config = dict(
    num_hidden_layers=8,
    hidden_size=128,
    n_experts=64,
    experts_per_token=4,
    d_expert=32,
    d_shared_expert=0,
    hidden_act='geglu',
    moe_layers=[1, 2, 3, 4, 5, 6, 7],
    n_empty_slots=8,
    router_score='softmax',
    normalize_top_k=True,
    routed_scale=2.5,
    balance_loss=0.000184,
    balance_bias=True,
    router_cosine_scale=14.0,
    init_std_router=0.0305,
    lr_router=0.00096,
    vocab_size=1286,
    norm='rmsnorm',
    norm_eps=1e-06,
    tie_word_embeddings=False,
    optimizer='soap_variant',
    learning_rate=0.00682,
    beta1=0.95,
    beta2=0.95,
    batch_tokens=[65536, 131072, 262144],
    max_seq_len=1024,
    train_tokens=483600000,
    max_steps=3787,
    dataset='wikipedia_en',
)
Below are experts of layer 3 (counted from 0) of a mixture-of-experts language model. Rows are named router (the router's row for the expert) and show model dimensions 0-127. Each number is 128 + 24 x the weight over its row's rms, rounded and kept within 0 to 255. Numbers have three digits each.
After each expert's rows: "comes before" lists some tokens at least twice as common just after its tokens as in all text. This comes from a sample of Wikipedia text that the model never trained on. Tokens count by the router's weight.

# expert 4
router:169148129165146119141097130135118123187150109112138140130169123088137143123167164113161088080118138118128136180156111123141133134133139134118154128152170099118104141177171129098148143137115139140119176129156121142118135160119089130151131113117143148122161143124134134140148105078141106145120112193151157152142154157081126085159108146087121116164098093133149090141106128132123123114104
comes before: "b", "a", "in", "m", "an", "al"

# expert 22
router:143136100104115105148130151117133148145109070110112130128102120135136141091123108111134103130097157149172144172161103142144130150090126153146170111112131153126117163151126157125123181114068134138104106156122123114102134114155147129111085116111114100147095131109139080164110155128075169156089165126107088129139190114124106143120092134135135099109128126166171135150148102121151129129118
comes before: " |", "x", "eng", "ure", "em", "end"

# expert 2
router:138116120104107101133097146179126110136098154133149131124143104115142153121153117153145084143152125154114145153152110151129146146179095123157144095087142164177100135126153133126164112098130091124160128140165106126128134121115101124095114103185143135129126145135097111135144146112113140079086116141172111158111116153154097131107137158067144137169124091128140127103108145104096091180119
comes before: " was", " the", " be", " is", " a", " he"

# expert 1
router:085120129144128119134126094162115112122155164173147097102120115104116112173151119124158117130108129105125135099162186137159105153147124085125099099114128104148158068102102095125113131102138144105130121099157107161128128144140123143073110113140152168049153164134087137137132129133159130131121134125147128089118130099140110173136158126143141128110170140156146124167137115124114144155165
comes before: " the", " a", " s", " been", " an", " b"

# expert 27
router:136111103157117123123121137099153151092149121139153078070092133145143144089124124134116142114156115173137138160091104147110146094086170132128094168143109130114161114181172134124120117152121152121078103154141114184122133136087108126143098070133150144125128147124145135113153121161117186152162143097179106112128108147125100132114094136133108119154110115136132152150123151139138131129111
comes before: "\n", " 0", " ", " 1", " 2", " 3"

# expert 24
router:161146117093155106103136118119127151109086152176126142155130129093091143123094131145144091140138143117193111133096113159121144114163125170158096071128149089133135136128145101106109142158126149152137089147144118164129136140148100123139106094145156124121135098082164121126145136132143121114115118171107149129125166087106136127139097167174094166100107136128125131085107149157109167132117
comes before: " of", "d", ":", ",", " in", "pe"

# expert 35
router:137158190139110137140131110155081139091167127149142104116135104101106092126089184153115164109162147146154129101124152161158144114137121076127085179136138129151163077136134131178135087128079127124144092148127113147105116149139144145160115131148113100099121133111087151121106121124150145144125140089125105149134090147166132119145123129116139134178161104136131139099136130121117131095107
comes before: "3", "4", "5", "0", "2", "6"

# expert 21
router:058181138121110131129136121150122171130125146149136115117091136110118167114105097114139147113153126133115134114123098102133125138154192105162126097159111105168133120141147152126143129139144116107096109101190118099142157125110142131104118097171162121145082155159111128127146150142148158096165149116137156128133129107157128129118130128172118130077122103142184156093111131105100083110120
comes before: " the", " a", " in", " to", "ton", " his"

# expert 7
router:108138089152130177152102075143075146143156140131115143095151104129147114133132129146125093125132178168144147128137173110174125133118110129161098147167146118109118118148107142112126113118132157159130093162139103153120147128164145142153090121156135098094157141112120162126152105144161143167141137068140157168115156143129112124145077137134126119156182109125086138142168147121114140123134
comes before: " |", ".", "%", "°", ")", "5"

# expert 60
router:098162146106157128117136132149155110135121082160111108105132100112146158131138167163110128138181135132106137190147093145135106114093173154116094160128136153150138090148153128166116150131113119145106127169112168125127137126114164134119132107102139144122115146146137129137140133162111169166150126148156159109135138147145095165106095102180111118111110133182107124113151187168119155112114
comes before: " ", "\n", " 0", " 1", " 3", " —"

# expert 9
router:135118126124145134142136138138104099129111103149113092150193139084144114114103095125120093138140138127122145092159125122118115145143137129097100166142122170075164139149162129140146138145089115135089096137125120095144092136187152144140116109138130054121157102123153154104150111090164121124145145091128108136112094151117082144141110173138137116129151119159132110126101073129130119087101
comes before: " |", "8", "6", "5", "4", "7"

# expert 11
router:116112145084148129106120126127083131163134127062137131132137137143118185142080086124100126128111169115153154114055148133146101103089135125138133092116111147135135163115106132099126145143121127126122150127164103177131129098101162120130141118115151123135089118167175115108118104174169104147133144055129142105106136109122132082111116122119106158107150128146119130099111133124115126144154
comes before: "s", " of", "ing", "ed", ",", "ment"

# expert 51
router:088087114124133118175153089100131120098162137148103165119145118135156167193104128135120156130176108114152110120116114133117115113124121112113159166182125145140121165156149124120127131113136166132127137073116110132114138124088176127160105153089135074159111159115133090152138108156147130084112096119123144078132164113127157121112119129105097134145103134146107093169120132123126127139157
comes before: ":", "ing", "ed", "ment", "ol", "er"

# expert 45
router:114147142086144106119089126128105172150103112143148134137163072128148127102132099094131102118129141092166137146132148095128126118143125138140179166112129151146166102141129114104145137148169126160130066166109124158134185146116159159161110128123135123095113089103151090147143110127168165128158158108105130112088104086111127105129090097135102134110165118143125147108097111141113122115110
comes before: "′", ".", " of", ":", "tern", "cess"

# expert 19
router:098102110138138108145166125163109133137122181085136133135148117122131116118078131153130140136102153134127111146123156099122133124154134090116144096132101146154118137074185179139109129126180169097132080092150109099140153122135122107120119077144146139117112147163129115138131163186117151124140136131164132136160146116136137145158149167143156151090111112148196123128123098116109112129158
comes before: " the", " a", " his", " an", " its", " s"

# expert 23
router:121116140119142098077143147090145141151115140152140113111166104171123156124129117118125063101171139151102122124138156150131092106158111131119135088133140108111125142156126113150104085077198160125119125118149107129125106134055125129174109116141153127139182125131119109075134120141149140129100130112119154114131149131145168142088119085132111138143135088162099122124131121131125101088115
comes before: ",", ".", " |", " (", " of", " and"

# expert 42
router:123134182131134123087139134121120125139111147152158100137097171129136147123136154122140120135144136104102126144145114199132097140126116192125149141141139116163125111163090137096078175178103126138088140109133123149079122151152144162118137168135089162108135167142080139126095163092150094150111088149099152123110133121127148106116151118139111106099102130144158127110107159121126101119123
comes before: "a", "i", "o", "er", "io", "es"

# expert 55
router:146156139101139140097125118144143107147137113095102131124115137147103106081095127137123204101087135113163128075122137102115122116086109198130140173134116141154115124088137127125156173128085118112168149112173088097151152094112121094171152103104153117098113156141140138128096160102135149126150104102129099149139098143136117118136108149164115141110110140144139157113146134128133144109114
comes before: "or", "ed", "er", "ion", "il", "ive"

# expert 58
router:170136118105139116151152162103147092110113091126105163152121153091123137163144170158151145158141145112134128129134116162127130149114109122138121081105143134130125137131120090128166143078097140113148113115153070129106118118153162147146103093144146135162129131150152142080120132116134117153158114112103169117075071098122160151121115079111108139146118180140100092100133091145127143111146
comes before: "==", "===", "The", "In", "A", "|"

# expert 8
router:184082113136136139150107135134099139146151118158124122110116157097100150090149150145162118109121134151133111133093108106067137136087148151084163169120128132133123100093181139138135123104135130147135185150106163134127179154117141166145107129127108084133139105115093140103137128120113109148128101142136142154077136140158111132124142116103105093143139164138101081103094145107141102152152
comes before: "|", "-", "\n", "|---|---|---|---", "ision", "|---|---"

# expert 39
router:139158125148106137144172130144172095107144155140115111129091149101101102106108174142117119109117149149125162084110155160123138162124168148159126130140147128127148144135125127116125125145092150091149141165114182148122187130114133138156163136147135094133125148140126134149146146088101140153107123102118121098169164114126090143140142108160160096132096080085108122108153184135127141114076
comes before: "\n", "ased", "ack", "oth", "ook", "orn"

# expert 13
router:124118126135119145166107154147118156108101162089141123099149134116129154095147160091164151114151104078143118175133132123103120137170136078101077111121124166163130093151161149119150160132142105099154131140107161141158180106143117135129133117161160162120164147140102145119133160110157149152122160143135178140104153124130099165090129112085149135114142120137089125130105133157122112166124
comes before: " the", " a", " 200", " 199", " and", " 18"

# expert 40
router:133154081102082154143092134099104131154118114100125107121118102164103136156115129127060129086114111131137049114115146117155135116157146125120094125134110119154110121117107126138106167145166127109109139139146144151186131131102146130145152143144131167069150108115119100149126150083109108115117110141107157100101105107153123108114123119154117118125138122146100130098150162172126158182109
comes before: "e", "ed", "ts", "t", "er", "s"

# expert 44
router:159125114146124126137145132059143096116126146114172135087121147140145140159114127112122162098128174091108108150130154171119117155133144162099146134082094113134179087128097155070116123156123171156131192127174132124165144144172115157089132139134126130120165138110149116145122139097107123134103135130104129111126131126112132143135132143108145101134114184148095088143096112131123158132132
comes before: "an", "a", "es", "ing", "ed", "id"

# expert 3
router:146088109169101091154107153131148121118156166115087159137092113155162115185113175133131119130134193152140152100162133136145161121108107166098140157126135145137143141145137125161088113116105131118128143150117099149087084153093120130138127127108116127123140139122140147148158128149106122092144147139092117130109109117112173123136120114164080138124147115107081137122178107167092131104157
comes before: "A", "C", "S", "=", "P", "L"

# expert 15
router:096136124117169176132099163133142099148150106144197124143109119123126137130111121192122129132134118145091127221102160137115126093125163123137095150078111119107132137126150119122107132134160121189149123142120137158122162125120148149128128090141089164141122106111146127130117116156098151126150139112151159112119122134116097124159162134127163120129107136150135106131133165153121164075157
comes before: "\n", " The", " ", " In", " He", " It"

# expert 20
router:146119130100149129108132071116125132132082178140091144143113107090099161090126120110127156106128124141140098148130172123154127098178146121142133092118111127143156122097108148121151102100154124137121090118154143107124153142112131114176138121106188132140181109136091116128133149132118152119153150133126141146132123107111125077143129113131184155058154123145102172091109151141123130102098
comes before: " to", " of", " in", ",", ".", " and"

# expert 48
router:165104134156165129133096158138098137092169115149126116103148096132159127097116159179117079138159135125142121103137128116114156155126146135146126136171100141110138144115116115127125090121114127128168084116130097114124157084108144149119111121152124083127121161125126156126091126152136119120111195071118131140134147076159123177150146110138126128133139113111097110109133094099077089113170
comes before: " |", ".", "–", ")", ",", "-"

# expert 62
router:120130125147122106149153133139071121183127136084101115157108139141163130120134119112097076134128151095112135129153141160140123085156125097095136089117114108156116146102149147125129127142129128092134132151103148168122084131142122151120142123109134133146131124126095151140179117160102138086163138197136152132112160192111135099138164148158107163162119103113154122104128100131088099141152
comes before: "c", "p", "f", "port", "v", "t"

# expert 50
router:133086121191156154085090105100117084123099116125155128098139097155129104146109128109122128133131149122133128091180137121108105126121116170121091144123089158152141170127080110094158123085151138139113166118143160114146152116111133117118126148086134142132146125145152110120131134078128141102146119143139085131118102136135137094063136147096114158114098086113129140101139134133167126176104
comes before: "y", "ia", "ic", "ian", "le", "ical"

# expert 63
router:140129133133168140106147173124154161116123112144167118136142131143125126146100141100099069180129151129139134087133127111137127113133111174168139122162141101142131136152174136187151149139107135138116114116147127119112127159134144106127104119154090140108152122145155139081099105154133105104116123071156133057122057113093133136111101129092139151110092109134116156139112104108117111096140
comes before: " |", ",", "–", ".", "ish", ";"

# expert 41
router:169149116095141149134103123138133123132131139122132117123122140135149159133118113157136173096119101114158129144120120088115161120127134149091132168117131129107125090162099110098125133139207143101129126135114131156132153126160107090172165122076125160086159132144115185119112118161164113137170104149109109089126136167167112117147089132139135116127143121104116073138140131164164110134080
comes before: "ed", "ation", "ion", "al", " of", "es"

# expert 29
router:130125139128121108133112088126134128122105167123130115142116120115109130144101122091138163176133154131099116156139186086126097148167106092119056122142106178131079104133141131111117116123186131140167123128118124137133103124130117110156140146161180164129181132190095112102114120100152112112138149135138146113111113118148154130131153167128134136122174106131123145093145148100158124153165
comes before: " the", " and", " by", " a", " in", " which"

# expert 46
router:118186166102122103119149185142143111158132091111107105148119144145137164115123108096125156132106113130149093106153123116112109117104168110111160110127132097180087147126131143122123109136140191097182136160157114131149145138142159143113149162127120131170116165142121123110150139138125125115131137138151140133119071151166123121122135080112109105138070119162153105137096089112121090139104
comes before: "h", "o", "a", "ion", "i", "u"

# expert 38
router:093118141106104113075140095104155101139105168137107108148144138142138134122121104136147113096143150132107134120134151139122112078152120125132129089129142130083162128147110131125151117092150119118132105160171148131137124151094104127146146090089164102161160097151140106098061157140146123131148156130147128143115144156171105128167131175207120126173137130151111132083114119129140113151147
comes before: "ly", ":", " of", " and", " in", " D"

# expert 18
router:127171153087120077103180168146136111134144121145136121147170111143121125155150113104146110147160134163146122158120138109106139157110177118136105142140157129106114115156104140120121130132157148123154117141147139174115135152077114119141107122116121191129178141092113100092100165133105116115078128151122166109143074126124161153105129125106159122118121135155146132125157079093135127084129
comes before: ",", " |", " (", "'s", " M", " and"

# expert 26
router:098151125126132107121122122103147050114180161171107157144111105141152099129157148118092124149104157098106158113093160117156096172085119165119140120099112102130110112141111081144117129144117142141149181133068121121102131084118142113144134154102125105140131138121110094138158156142133105146148159129130126165096130129133179145136109103126122153148163137129098157112174134133102116123136
comes before: "A", "S", "C", "P", "E", "D"

# expert 12
router:154124155111116168102153127123157156102120156149084125183121101102120153118161166106135121107131083122191126097149129114124109129156139111123152103125148134123114095143150166110133155107148150134121107151144119138111149145117130106126136124095161083124125137157130144084080146164156120075142129076127146149117118112160085141128099115144154097121164122116183134114165117156131137176144
comes before: " of", ",", ".", " and", " in", " to"

# expert 57
router:167125158154133130086133127127098115193088112122163086135133171105112170166149126082127108148153137144133078151154116128129112132102104167175139124148153118145092139138131120078158099143140121154161100125164090082127154158099123127138129120111127116107151137133130134095111135116114098105113114121155159149131130092131141161145120113116171150128099160134154138149143156075152115135158
comes before: ",", "a", "i", " (", "z", "h"